Experts of a small language model: a sigmoid router, a variant of Adam for the experts.
Below are experts of layer 2 (counted from 0) of a mixture-of-experts language model. Rows are named router (the router's row for the expert), up (a neuron's input weights, with its number), down (a neuron's output weights, with its number) and show model dimensions 64-127. Each number is 128 + 24 x the weight over its row's rms, rounded and kept within 0 to 255. Numbers have three digits each.
Before each expert's rows: a language model's description of what the expert responds to. This comes from a sample of Wikipedia text that the model never trained on.

# expert 12
Second pieces of words after an initial letter, such as f-ri-eze, v-in-yl, b-ra-kes, plus prefixes un, qu, and for or in after verbs.
router:151152149159152158096111142105120120176117132135109149146143104149175124125111181122111132124124091176130090141127109140092102133118136112143164147114110112131151137177076112126170150104132134
up4:159146143131159180133118126184122127111174106136131102140170112097138069122129167116123096099127105156117159161126145144094126134148130082127145096077140126108141156160105139127174104100096154
down4:106233109142165166137141127107106098125127177119108103127090140109124120125108093099131114127158134110116133130140126114115119096129128145155154153130119146102135134118136149132107123148135212
up5:133121102141143141153098156125146117145103132153141111176142146118082138132115115155094115127137140161118109153106140125123128143102096124128135088138137104085147122168102093161113179122114096
down5:119135161133068158118098138134112138111119121119102169125116132163120170130144157150098099133154090143113161135142126105110135114150126159129138179147085135125125147140143135113108161162147136
up6:122133147139130166130146134103138124113081078116086134107175142168182101196156153135135122133157078147130119126124125115159121129118135096141138123089152109088133167132133092130142141130114141
down6:126102129146126135130162139127089132136149118159109132128102125173109168126141141098121139091142114139072150095136119139102114110125108106146120112148133097129120070112091090114129139056124132
up7:130112105140105140151087114123148112165096098113132150094108088092147084141132121138103180116094082135156100138089130106158154151140116110118139157120156133137116080109117149128148153131148141
down7:123146129079153106143081096104158121121120133105128165120122115140124131106172096156130143136103150129126112161109091116155133089116121118107109130143162137163127122082100140128122139062117108
up8:101146155171149125134123127102112165139162116107083135153113144172111145140103168142124157131129085125136122111118089122134118163104142150115138139117137153122110084137111125072122133193144117
down8:137144062103146115126079110153150154083080124115127127102177137145130159117109128131147128096108116126106109126145148082112157125138138140103104138154151130121111129146139137099150110112077143
up9:105130152143121097086158111154125118136082117138137144131134128158099129122129157137092137117142138098131084155100138128140114150156142113159155134153154147114140138163129102098115077140123176
down9:126088153118113148133103118106113113101154129102132115118116114178125115125085123126106150087137135082127118110100144132105141119147085104130107147173142145135113119113161078146135105172134138
up10:138145141141115110120107090185080122088100121131126140176139125118138110138125121125130173105096090130141113103151120158125121120128122133144173129145069119121136117139056122114161112119112141
down10:147121106089125147144113115120099114124148178128121125137109167101134105165088102115113115116133114102142148113142135107102094134142156086148157094144114099099086152090108148134113126162164109
up11:096123185125119176116110087218131157141139087132124138121117170148118136119124126171125139152081121168153076078098126137131125086132135124123119080120125115134140081127097153123115150107121117
down11:101110167164129143154130131118128149177139162129151091110140130114162143104134096145166124131118148100120149103140127154100095147117138122125142113117094155135145103121124147117103128127121136
up12:171145146116166083153099131128111148168083153148105074127133127129097134136126144106112125119099113154136085102119115137141112137119114134156111134164142107109120132176111158112108124098106146
down12:131103130160079117115164103129154112116181114163137178140162142124091118109150141131113139170098107137120103067155108132151082128175133130124134132126110164146112114100111109107108158102090156
up13:074147113148150126111171089131116118159127114121117162101108118133111082101093128118116116145171128154129114120142093120140136122121126120116146116166121146146129163169155174155176117122126137
down13:172147135078127121115133088107158095088131155106121116139136141146161113134155133170130107137113105109124131068146123115145118156118167111134114148156123148132150099131105106163136100106176131
up14:160143113123124117107149123127100120146078117098166086139119131134175108123095157157130132149128112135122109207120116124169115110132141113153120186137157128084143094120142136098134149116089134
down14:159147091057109135134170137135126118118135116095104118110115163163156184114112151127112143140101121191109110159102098118151126170103152102129120143164113128101135151112137163089116137145084115
up15:161163103112127129117133126167143150140124138150092132124113112145138106132128146124115135125131147192125127125106093111096143114145108115089106147064144119129169143110081131135145095168138118
down15:151149170126101124182130138161114128147193089147167105097092108129118126147106101133144101114060133098129119115135145126148119141085153161130118136068083143148124144106116101126147128107191079
up16:101172105151172083132121123112141144158130123131130126140074122167129104134132125140106135138160084139133098118140097117130161113137158119118146136151145138129182144117166105119123164163123142
down16:146130132145124127129152187104158085102148131133120153135112137115094113091141126159104087123167144116133142092089103131136134107135153145154141102161142109127146142123112129124106117167160151
up17:114140149153146115118131133092063108109175126127150143150165128142106106109072126121107103131138123146098066147132132185160121118111125110100149132112134100142118123155122129135114086088153157
down17:122122143156115135154156080085116137137163127119105124156134137113121131118147126098157089116102156167137099119093123123166150156169102122132109102140138132132106154136098158147079127111103156
up18:093112134075148112129097136149108097131143102144122130077109123134128122155139160129116134127133118145111061108124111142142205119139148104153089157139107111132137165171112128141143101150131155
down18:155145132118146118139095134148144166111126140119089113162148132095120103119125134086135162116112108148096130114140141125148161147166153171128107147114106139100143093111182136070159090111164128
up19:063174137144123119129201143116129160147116113144135128151145130095155124125088131185098120133112087138122128149107122119144129106145125114188124150078116139123099157122090155153138136127132140
down19:159107156084127082140129124134118137139137110125134176152125094104157130084175114103156114124154133128137154153109100124097121172148172137112139155105129149146091162105117112166138161131129130
up20:096127150152125117131151132176118102100121117149144106111107137153140126118173190130138114134175103165120147110151152119064120184097131137094157153128131111089137088127130169168148103123121167
down20:133134105101106091195116127121128109143129140123145115101145093145123106108086140115139082120143110145135168160116123140082115082143196137113137167171103112121135155101122153109120113114102125
up21:131099133131131151139125133122148149150105118117145169156136124124139155098147151134088087142100130125117092159121111098132152104128151130177118154150126114114117185128146120141136158104154117
down21:121128175104105116113127112158126157164169096130124085122135090081115130165135101144183171093164140125133160143099118120149115101084124121107121070089121105115119147107154144101123114117144108
up22:157117136162164146118111116077174118126116107117136121124113121094156145166138125160119147092156106115115155091123116143114124132109114088179161119091175133123139107116111128169117123137145123
down22:101199126128123147167111149110106147114130163122180135153157118133127107117142112153144098120168132107133113121157140148157066143114128128165128143139131089128155124141156146115169118084125106
up23:144161128161144144119122151138129094120122113142135115117123146125098114108146147148179161071151095136123107127155117141074122180132150112114183111114133091101169142147158143128113141097131092
down23:093102142148133136101128144121153126144126108122123116066091177132130215102141143092133139146135124137131112094155115152113138119100116132113098127106137104139137146148134148145160106121158115
up24:125120130156088127095121147114132130178140094140143094104098101132150126113142108134165130119155141151100090133136125111166113172119097138101111176114148148069126112115111169134136100145151131
down24:155108100153115159115138116113131100146103142146126144113196140104136116098177118129167135155149083111107096154134092098107123108113109132154140113110119121108174079144126158123188127139151123
up25:155101101099137154121122154150115127122101116110109177118163152172155097179115111105101118099144100144144097112097128131118097164083144128101128127147091112107130149145094090126175124124092146
down25:111116120134147168140143101155080121140120109135115106052133109129139144131140135119133112176116122171161145103136096130162151129110152094151112114118117116151102107128140110153125194159137081
up26:105115133118149114123122162106094120158125128144142160123123158172149130139109138123103148154123131106134148112144139137137135091105102109174149127137154129125127121127111159165124122166152089
down26:118129153115122127094113144134092133133171109162139122099149135109135099108129129077131186128130090114154119112172139140107130133129154121165108152183111105160144113130105124101173118148141120
up27:138103129192151155145088153114174107183105152133081100117158127161141093141092116135162116145151158151134141122159132136110124145116111120102121143123120083083131119142092102121132150111134145
down27:122089099152106115170146097119084129180134109123129146127120157110127117150145129099139093156146140118136125093102139156135164105097121148108096157135154099103127109178134106138085152163141134
up28:130119167131124177137108137147191146106185118133112111106130108115159119111114137126097121106135126157141082139120102120084123151126128138096168069129159107103133178157154112162161125113117149
down28:120158173098138148150098101133069100100112177115153104108084124108118136124103145167117124169123162100132127137099113117100132150109166124112154131073125164132100139125141163121165107105133124
up29:141126160097137154134151116188141096140156086123111122100132110164142117095108136104108142129111144136118088100126108111119092136120136145074193139096133120132164150139123112137156148128100105
down29:101162128141125169107151139137095112144115133102086119119135104140119152130085120110126139161147167132113112131106143082132119133111116095113168131109161157128146129099151116109132135110125138
up30:127159125096122132141151146114116144143107132137096126127102137176117099156176127148114173103077096164144130102144139108090125124092106092088116150109128111133161116117131122177109102106080137
down30:131118154160114135107078143128098136115099166077159121172108134136146130155113141142134146152089139136099102118151196091116115115146122143161132134117105131082163096151107185109120162114109145
up31:134160180084151122128154111123090094162108109096099126166109131133127127173178105111123114100125092128107104071131136118151160058144144116134135181110112109147138182129159120155125096139119160
down31:129130143143101115117130097159149149119155098141115158151109174167178115106155103162171112128121120130124098094152158120161151114183102151109111087156098098147184160146117147171110100122171169
up32:136159156164133131167137144161123178163117116140144085097162114140152128174111153135143120134146105125151128138116149103157110093141145095117112116089154129105144163125128126132155159084110177
down32:137139155105083150139122112126147121154155131150145139120103108138098140101123144105081107091125083114166091138175122122168120131102107129113133118150153134118174133097125110090129080132162152
up33:154144165111137194132082125101142104130091120159096121119180151145137132116173113126115155130123141198154152158120123132102144100111142121116155157153151133115102164163149100116113144096119127
down33:132121146107125114112128126127125156145093122125113105101102150151181113136178118136141126106115112161136130159137139107120126108134128123133153140133123103113132095136122132049151119144129135
up34:107165095168140121126162110163112143134145110144151159118088122118105149144167152126101094135139114181126115140145168109142156078116129147095162162087177106125149169146134133119133120155129111
down34:133120093109132103135121181124084126134161156166091135130137073171072120125081154160153151131129159084139125123112112153105112104105103157135148146128127137140131142160119095128109107128143105
up35:121115110120133169120164156124123115134123086123131106121172103082097126123181148160134123081184136161131123071129093139141104122089121118141126141111143097142138131137144118133130134147084119
down35:149110179143190128172114147127125110105098134119143160141113120114079125101125117172130131117107160132094155144153138116165132145111114152150115142071122132138129142133107080115131123106120108
up36:139142152158142172109109117103138110173152134112102161124149135140164094110094125178117137141068147140132107097121120133091107115091092154154105126135143114137116134162078081087164096157115145
down36:151145121117187115095129170128142128132131132094152151086104193102145116118158111125097114063125105171121138143131091129129107138147161158127105135138113090132117130140083136073176157155124128
up37:155136124177126114107125118130141112167132123120158149138132129142068092096111169123142111086164101166159081120098110093124143163114148145180120110125136130150124137127073143107170152149133117
down37:183133113125124133137113126116121146118133145152135173140102139081109117108106169146167103099067102138101128140163145129151106094138145142094107123120159099130108135131101165115167138144143132
up38:115146161125132193131126121150149143115171103130132103125099186149143129140055148111087125154177105139184127160121097126057144125106097139085158114168127122145155143124116134116098107152108118
down38:119159126075113127174099128115114143105118117138155116127117149099157130108117130106120119144128140168155160114103126145083145131101172121122103115163112165147126144140110198094094130108128085
up39:189133113158147139112120096114104146173120120150148117189147123095146138074114107142113124074163133106125119132120140120115097164155098151122107113142135161109129169155105118126121112113106111
down39:128089148117088131146100142131120115173133106101142089148128155121108161171106157143111132121123154201081105114090123141151104152139097138126144116108102084160113135154123204098108087161119092
up40:128173122175128118086120131114113180183163145168111118122135163140140149115121119118117166132146108181179140155120102156138108143103129153104113086132182125146113156101140145141086135098121152
down40:144158122147106114176156110148148141132158177103131104081166087153125124126119166117101140147121114148162117136124116147150127113097148159094103149148123178135141162115125124111121169127133082
up41:157142148138155107091131113105112151130114126127144073133156093202149121150153115109131168119111098141128114106114110137110135147088141139085176178132142130131122140123094142090114111110127163
down41:138123113107093147095150145137122097111119138107124134133103174146131154117150140152163159135126159122097086132123093102097158118146157124126151137150117105154093115124149136104179079154088118
up42:131131118163140123137144156117142145154081149175155109161102122154136119137159160135123125147110158149149132103126100142122108164101135141142170120117181134110135098118146077084103137156111133
down42:087104119099098136184198145118157153064134118131156118160126121112116116124144136122119151081112138106122118122139140126116143142126151149108173143114153102124090119112129101122120174158139120
up43:131103131178128174146120121152105118114115127142082166116153133129139106138078155143106123129116100123117108125134085115104121085108139086138145119129138089119154160176070142096162154145109128
down43:133142119132133142155149106137076122102151121135110158123140142108081184132136106129103082173156095138099102106100114123164116122166121146125125092090120195143112101143122152129128095161127115
up44:155114159143128110111116098123142118152109113177141102183183126094116166133107143140133116160121134150084122121116118134127142125114113189113110147128122120152141153137062106122085104150117094
down44:167097144097118155142119104174110148168138115117153165131129117143129150098130120125145111138073127088106124149124157144145117109139140129159099152122134154149144116130131168142136132126127114
up45:088193126138134127129169119132063138123191098145146130119121134112096132141111146106147151113139128112163131122124138126165124141110133104105160086086163137115096102163161120167139112147094122
down45:123118163119125124100086137131154118149091101107176120102147071135119142144096049129114114149174161157084124131141118094123110149122131116149121138140137135133128121124125138130090090147122090
up46:106150124171138101123134121075162088179139138119117147119108113101149133143087122129182133138123125163166144129130122134091114163098130153159127140120138114107136134127120150139175147150127129
down46:121155105109182106094112130119148148137135129096164140117109102097112112102064130088118127137150123130125144144131135141119156139096113119142114162119109139116136137142104129143159172065169115
up47:166129146102142141117110115114089116142139103111159115143147140088115076120101105134147188131138102118165132122153140135140129139112139079122121113088127116170142101097126077087098117118109135
down47:095131141119159140144133125114168109158117135110193104139121132084069112115159090099148118150137165090136148148164124080124141121078099156099114141129184121134133134133110163139122141141165122
up48:145097168147155151167162101120093113127111144178133145078105091137142132152099120146152147139086118152143105130134130141174113110139107132135130129095122139169120125139137103148096076137149140
down48:120114132175158139123126143128111163064136163157108111099149105144158146086139147143141118146139127146102135168114093144150126159128093112147078128140137131151146134153133120140142121122144118
up49:110092124178159152132101172100138153129141102134093133156150154146147132138120086130139102141133126097117085105154104134101161126141149139108164148147130131102124109160095137184125118102130139
down49:129149129082105146118110153091131152092135147081129130142116125145127132148142148108164094134116122127126122038132110162132104147150075080152081097120124118155134090139134147123152163133100150
up50:156162101123115145141128127089118121116097103151094097143106115145091141150129167116131112148117118152164123142073149105139114135118128106172107133112080115116114141165081147129133073138075140
down50:066149142115138124131082120121136113131131103098083146158091146145121116105160122124134122109106119117148120100143096112118096050110138088139135167105128069085122135131092154099157105108162124
up51:140168161137187093121142081114115062153153143116140137088125150132165102122145157129129101129103113134112082105129185119110152152110098142146132111115127104143131130129111105183168092160155103
down51:151105170099122192100132161161102111126140112116152157088161170109112190133142091148126103083078131108103130105119145106125150129138097125129123140067138143162122117108140111126121114128085150
up52:139146196138196140118123101114112121131122121138124136081128113107096120109114148146133133160130127136122122137112107143124114136134146090182151158101152135123176126120147089091139099122123151
down52:100128088132154106126144139122177134151102152131156082115119170111118073118099136142150140134121136114100114072122103130155144136116101100133157114133152098117088130109161163148116084111165095
up53:122178099160136139122138134134145142157132056166138120139125114163141108113147143096138162160059059141147141121109139131139117142119079123147126126081112128127108122136144123104137180110121128
down53:119142150089066127154122124164133113113119150139155108141114150156110116135156120119137052107146121155177118140153092114159148120118116089128129094100149146140083145126114141135101117120184133
up54:091128164146198135113121103145107116165112147121163138089132136143118126111132167111157144098091088159151089155102163135122142171136130096092148160080146097119118088137143120113128145126107128
down54:104103158159137158088107170182135108103115153120116133122150083112076098102083149130139081125156123134114181183126110135142172113148131142131174100114131119132132093118141118124135124128114125
up55:156139152115176156130150123122133147166120107142129179143116127135138098109138128152117079134115094127129132114125152108138115126125157123115160113149108089106101180162074090146146116106115134
down55:145143138081125138143141141119133111154123123124087138147144116121080157155118123109103154169135140117129119149113114150142149098124184134140123070118131135110070132124091107118126129114118150
up56:162168144138085139111174087120137126142096131158145131116122113096130087113100128181139124129113112113123088122095135139150119135127136132122149116125143145149134112166098142139111138146131147
down56:071140126136155101136134090135154103076153123130101164138119175079120126129132067103101137108122139132171161093158117119099123137143128130151148108127113152154073110115118144163167143091140145
up57:165166138153132096127174146140108119151170137115145111109121147145163140180095185155149142134102102133134120175155141119105136135099168108157154115113112095137159117147126094134118144125105098
down57:118117137106080113088160108090162169102158140174124134105141096090146167118158129149060151101094131133125117134120149152138149137151146103115097126143128118156075153149091141119137085157158095
up58:139137131133115159103196179118122088136107148143127151083163159120133080124144141139151128139169091148153099128104134127094143168092133132144108146151116082120116077127108109127134172106142115
down58:097149112133142124062110181143143109132133129126153145118107160083085093138145159128127095112132111152181119124115105133164113152120116118147125129119170117140111151086117109122134155109123120
up59:116168122124126139143145101137129137106125098198129160184138138130142147134166153124095080143116117138131084177145122125134104108125105067074148161097132122120098108159106125131103097147124162
down59:120154144149123111151167124106118142150137112165107141144099132157128157121132104117125151137178137133117106145151105128116070127117089129184115149091141164109127073129107123105110118124084094
up60:100153121133155152154103118118143097131092142132132099152123152113158113107122147171122152129121091119122134132123118165126132128126109094162114122129130125148106111130123101176135146095136164
down60:125139119176145119121109083143118135141156127100146135088111087103111124114095166160097108102084147127085134090170151130094125144142108150093104152161125172157086131122117082161070146152114152
up61:130166109131121136138089123144091094116147126120090112127091152110148155099117178158117131175088127134124098120072198122108117109122095113136114123119182118119143141141120125101139109123123131
down61:107110159153112115115108163108106079123186107124118141098122186121125127129150113122155119090137117106124152110115126177160136143131129097146129106139171121182141090103153136132137106131135116
up62:092146150141136092181157136128103132118123140151149136097119120137109131146111155155158114108118146154143125149142139119163096109115095097155135123084216137132139124106142113183148144149124148
down62:165145137122148128162151147080114127071155141130146121139144135175145100084125133128122132124104099098150134117138112115125137109155135083138115158112155122127158138121152143130092109161107102
up63:147144149138105175129134110143117123115106149144134147117148110145121049093129123129147125108162091124103098122117107159114151114118163117135128133120106113106137139138099080140137126155154195
down63:193104146112094127155121128084140120142132139153166162111110128129149128098144140123115141175128103126128118155141137104065047123130128120150102138141125123130150121119139084148127108139111140
up64:103095140127152182150122148127178118152121117182091149139176125153123125161101099153129110138145127122164112090152160164124121102116131155145102154131123111106117137142068083122152107117168152
down64:126091145151082143144098159113127111146142148123139138134137096113104156096114125101114105107145135105125130116168127146133126128144130107135129103166108168109128152112129099126142130161147127
up65:088168120097135153117116102115098119102135142120144118093138126122132101098124144117156169122152091154152102167091097116096126110130097102137131182151119097122138105178095123112126161171095149
down65:147145141108127180152190106111156161152171148132164139135088125112113120133126126125135106145113129100157131095111114134103162140122168096125118127127103177133102097102143142156126120069097089
up66:159114172167131145109130166119091075164101122173135148107103112144114153139171133144159137118125110127146122140109107120098114140128129108148153117167156122118132111123146143155130099081061138
down66:126136122167131143072119104120110132133124132102175111121117116138131060133168130108088146157116145168097153114094126154127146110093156149142096163124145151136130158108123137132132152142129105
up67:142178087169120127092131109130126144137134123166104118074129140125112154151103101117161089130146102181119091128140160124087108177140092103144157117116152128143106104116116155177145116111123136
down67:190138088115122131141151163129123143104138122141146122089134140151129118151151125102153112121114105161152122143127161110165089103146071115131076127133138130138135148130147107127126116183147120
up68:108158120157105120124106135129105101110146134145120174121132123148155091123127137101090116116099108099166084158093082140098123118109117119167143145168106122105118139160063148154146098108157118
down68:170141113096137162122141115164080109122157125107124122126100169137152167136134152124160120153114108104135127064150107125153119090131126125198109126147127089145127083106095107140134181104109137
up69:117155125127190098124116158127150126152115087135126110119073154126134082120143139155113123103155129180118100144128121125067122122122151121132129111118139122112134181133179139147125184119142143
down69:113139145136160138134105141090117135151117146164134157144134158100144108077171108102167138137117137091101165110117123137134106136142098143108109111130120129196141125128165167130134117110127161
up70:127141165163145150141092134104112129132089115123098189154150110122116099117138136167096166094114119158136131098118103142094123148124106116185083086152165142089125135168116108128145123152144142
down70:115147148127124142091076146182114143140149126147147126107174170129141146144130135146131095124111069160112134129117171134107125101110101107117173124139127155097097157116131146099103171144115131
up71:127119096120103144104159108098086132095116128119099127119114152108103109100105142135116131130131126178100134158124098131163146151096153136135118130127117165078158137142128120106168167089153109
down71:117135162140126146107117120137124177129114138099133098131146134115138131105102137134144143124173104153160150156082190091140140087110103139087136115129096111154129135107141081106145087145147151
up72:108147121133159113127120126120161134108138128151097105133136151114130105154110128141093144131135126144155088119111125153082106136131086147194162133128153117161164186134089066148163110099107120
down72:104131153126111143102125146107118161157104135124118160120146145150137173137086117122092119173139137180167073117115143156103121137131102153152138140140102140139102135116117135118114139147128116
up73:145148112101138143115145071137144107141071093132126090113095139117113145119100151139122105103110131113136080149146121120118116144130095124196141144141163149137161163125115116112131096211147144
down73:099160133069112132117133129166129092132136138122136124095136132133116119132135114112132135134073126113119153152168129133133146137145119107106143115153098173115105130080083168136144139104138078
up74:124080146158115136108130162180141098147119143132130115123098124149126146117135101102143107127150126216108095152118091141157133152128144139121106094138129135121143083182169164126135133150139122
down74:153100142081119149133093120129153128131149145126122086107080107092158165136122101103134158119137159124130110114118074154175113132156077118165129108132147145134124088155136145120145152104103131
up75:152136147115158162106065133107186129154111160138097142155161162149138085170150162151163105114163112118148090126133136157147146175089086147134105149094123131130153111161124139110114130109130163
down75:045171136116113133086115113125101171124103139155151115117168123099148138113129130133152141170129161157134115143089152130131151125137106120093093101127128131123123138136120066119111122064124129
up76:130145140154111166138169116124171098118092126203156070128133100104121114108087103172168112120140101136139111151141171108119114130118127114131147148074141126132136111163110123193120072145111129
down76:121133123130109102136104101095125155098128157157135150101137121126128132104134121144120133097120131144109125168172132116195153146131151120138133133137111135115128119137083105101128175125124091
up77:158109157123145102170134115118116069137115147165147121118109107137149143187100133120143076127142101104166120107154117137098119142149158119120127085131139117085129151125075149130078129121146142
down77:167139156147150162101162146152134130125142127129128120114174143156132123109129111121149142144133128094132168177138123158121161121177136125149142094122130160136150148177163157114159155141128127
up78:128135129136173127110089156165136149125122131148130162109136173140140099102140172140118099106130141142156095152105135111122137136132140135139158089093126102154131139133117106138121125106088129
down78:106127154157121149150099165116126103158130089107123198117124160177147125102089120129141134150148114142143108131107108119099112144127133160102100102132150119141137123097137145129093138151132077
up79:132130129118122113137134114108119119185140149164120114108119157161164086099126132152121133154100111123139148140147120124136084151123150134146088116116141134101132111108093134112115185121127168
down79:093126073131132084123129134151120087090111094123120154143103165138096128108136090126155139158155185123127122152136126096112116101138105175127117158099143132134132132154172122171125163142152138
up80:120103125158155130113108085123097149141157144112137125103119134169121100178108173131172174152100141117137141155112148100148168173123135109159124113139144149106186119107110095110170113115099110
down80:154142161149138129108134087145137137154128136159142131102106077123169141103125123098151135148145124143122110122106114138113178126160151166180090130178144170157146151124109076115127137145118127
up81:099149120138198134128113179134124130175150133120119152131103158142129111162109129128174151080112103144119151163141119126145145139085159102101128163121121144128159127122105095113170116171139096
down81:098147130135113120127097131128111116133157046089116108081147069138103147115144105098142094122100152170130147145141121114129128119120138106133118130124143102087158099118128119120125140136133145
up82:097155078117110135111097127156179096133109122121107122158086144120149128131101126105157091153160085102155088148121148130122120129137137140157135137132119138063144170129131101107140172124164120
down82:096157100098111125110129108098147105133116100125131137108116150079132107161091103141166156156124181054076192093124084083112167136122136115125174130141118150117120152151136141133107126134099143
up83:149112104090167130125178134143111145108092123150112119113142118143126116087095109138139088115118081136128136135060134148136087145126071132120124133079150136136143147126101100087133086108102168
down83:166122081170161157150140100114158085107136152104107141121147111126111095086157117094110163118151144147077125092111135122118135135092122149127181101132137134205086092121140066141134140140150131
up84:119129121116112108149140138203081083174137109194147127152102091122159088119144158104120087118135104136106125116099106126125167094127164118161116140150129081088125126077123163114142129117103135
down84:121114118152124091104138125157137092110134138104126176142148147102097094126123144149154120132138122120133117108115112139138115143082132105175155135070166066135139130111121120075116140122103120
up85:166132123167145102120124095089141103138139148143125120124155127082157136114111101199142127144118111144149080153155163147108128117146117136139169113150179090146139160136090111155098137129157111
down85:179143136143142117174143146181133164093126116121126123139082118158098148139098130149125136141107136116160112124125143133138114108184078100132149139116120118152170113141165115149117113128130100
up86:103136126128162145144134128159119136121124117151135143090154117109134104150162144138158127106109100165122143135140125109096136110148120137128190209110133071135088132157133158172119122173119144
down86:121124084138123124129153106095137164118113119107140117170134175127081092168171093126104130145151164094159157142142125107120154175137106122119129153121117160134131110119103149122129162135121108
up87:141133148113128117133127097128099148147083127132153133140123125076117117088097161137126152107144114105132133145097135139103127125131096104182115151152132166148163129116177123155115129103106128
down87:153119167121134121121138090100094136170132118111158120172102132136094134143088161090123140128135098152154109143139135137104125153154152121156114133102139144129110092125097130133098095139118146
up88:110105130127099149155141130131122122158123147117156111134158130116130136106123152139148139128122116146130151179137116121140125108071063111113136130046113110124112111115148075132116132114128129
down88:151124121102126185148141127087142159156139149113136170122112134121097132132145184102124114168137158142115159114118116163129101132134109079138094105155129129102128138131138097180143116116144106
up89:152143137131170138117152108170176108130148120097143086098156150107126084106167157123138137152152110125186142135157134144080150138125147125135179085125113124095161136122119127130112141086102144
down89:137119127148137164105135127155162112104208182150136141130135125143136161107129136102088110158119102113152141098152133143103143124150144145106070146150104178103131096168114169114111172126150139
up90:121139168216130115123115085095099136199082131119127124132141139156133142124146104162135164091094143121154119155099109142168127116094161112161167108128153129118121129141140109152135178083107122
down90:131115105130117142127152151168111156102130129135117163114178137180130111148132145137152113141138153095127126127160117093118156169077130118132155109131130128149123101111151111144121173132150168
up91:081140117144117117125127098117123142149100147120133111117133157123144137165124147109161177119126157126156145137109116126077145140087091140139166113126126124170104115118118058104135091140100083
down91:154128152126133102173151143068135107148116178128101101140105122150112098102118133099103085130101124132116123126096102112091144134127126164148129095159160146161149065169185124148092146139120170
up92:137120107142179133140095114131138109108115119122130138146117129103151110107153130142129112134141112124195157105124085116093118127103136125166088174138096109128160165107103131136159156119070158
down92:129151123143099125148100100111141145140136133091128156103132107163161151142130111122137145089144123092118159143144099111129113081118152160154108185080129110105151163139136189179123129083095155
up93:161148129139140133126111112149138091107119097130109084164162172098161165180140109130156145119121133146136083131143103151096143174099158138145130131120134152135121125145119141158156076125120105
down93:108110113110144140133123124094146127168119101115088096166122138159120132116157139126116139062094105111118175096160117146177140145133152117061085097110136119173142104167138134140117155111147157
up94:152144165118150140118132129124125102130123127118149093093138154129179109136127121125127130138118101178146141131125180151103112114152126153130096106130133142125117138142164082158118197118082126
down94:103114117064173132142128120144159158109131148156111110143149130136121134108150102128101127075145140088130156122150119113141083127142138130168140166122142106103153136173165155175115119104141151
up95:168118123145106133119131148139138092157100132139118092162124108128121142083134124142148117160160132124137100172075130135091130154124086137101128145109112134122153109148099134085109158100131113
down95:125084119167136069091150110142136149138138109148148128175148135091141116163115109132135187121151132152123140114087137134120148160133143142118143093158149162129119130119101173109151117141150138
up96:162135173155162135163157132111121134149099135136103131156087160153148104163143130134167148098141104139170099168127080153162104126139125173130156146132128159137122119174127104164176141100139117
down96:143130122133143164118091124127098088156157123149087144105129153156122158107139126112116111096167122107081116091129108121129109101145143145127114126154118136117136128107191164123070151173085135
up97:109155112121108119124132104098088124169142126150103142158088126158102154097114145128164158089085114131158115156141104117102117099074108104170142160121179126146124102138133137113178102148114160
down97:151137145138119122120131112154162121146107131077108152159096114105136153154135153154132136123122136144125168155144145129156168122106158146132098173137101207179149152106109121135138169129145100
up98:132089124147132145168127133111121135152131135139105106091171144126155103114131141125095164137136143145118134122133111137097104111104121144136161100134133116125123142143100078139114089129123118
down98:124120122161107131112125102116169078141133162112121122116150111105133145101100132117129161132109143151096121112083123146135140085130091149123167132088130121141115121152121068109138107153165172
up99:104158167123147132131145145086140106163119112137137158111096134138134162183130148127128157119111109171129140115097081125080100113127148153158097164121117086154122154124134124174124123158088102
down99:143149125132113126146083141146155141119133122103133116126113128134123132102132129112100134122066110162128140149136141120129134114108164133152108138145125127138138109140158169077115139119127106
up100:162179133096143126131113112191138106089139137140097162129124125155120151170161104131127156135154108138115140130144097147132145102140136121130104160102121098083167100142119102162127086108115163
down100:151150173098117136126099135174108130103094142172118131072098105122163145141118111117149107096124136104086137085180107086157132120106145150123103156115104117140155120088142153116134142134142104
up101:138145131146171146113102068143118112145087127133118118138142120109126156120107099151082111139108115134093140121123218111126116154158127110117155119110132099119163181132156137133163144118119139
down101:143103134082099135095123119135122153127177146158123097135110138128116174153111163112121128140122138123113125127139153136136122173120132145170108133134120104163155095130128118180144160119140123
up102:137144163160117149132102137145104078146086149151113128133151153145147113110128157127117131120122132163144165150141172129147151170124147124102194165150137156092143108165157140101105157099121127
down102:131183127119129152171120110130164131137109139150157120118155138123172115106135173139068127091108150128144110087109145141119172122125097122160114111159119112098082117150117126147168130121162123
up103:170108147156123147128142124125161099143080110157110101155124117126173082100119117111133128146140114149109089111115110124113151088131148146153159133116121165175148179095102155121124120123138096
down103:133125109087114094137164104096108108131155137156106088143103138159136135110144130102141115117086096122150134122130131119136119159117117123059124141107114116104144136095122113134093124089153128
up104:106131132175130105134127121118144096126132112127143122135105144120117089116105134136110113143139116150127071160097155156157123097060170128143134105127091129123139142139132173108151145129146109
down104:119162150091141179189132146144102093109149114104121089128106138136178142125151156120111105131154118140170121155141112117150155136132166143144077085115143114082124132117129116128091087149141113
up105:126144161124122164124094149132118108154126133126126147120131082156145128105158150122156108090090157140124120141058100131154135112110165120098086143090107161137078118113126096096164127113117160
down105:138141113128181152132117158115165087104133120124150159111177117118099145110143126138115146167130154116126089135110105137165144161145127089154121132120118126129141128101106115151148132112125168
up106:146155136138099120106117153181096152125123114175132159146139124142145138144116148141114186089131088121087141134123126154084129154079143101081148129098099080121129115105138135111119136118121135
down106:130136155126163099133105124118170154141094144115134118133118114157163160104091145064154138127180103128138134123102097141193132138078102149115140109117080137123092127125136095129113089103121115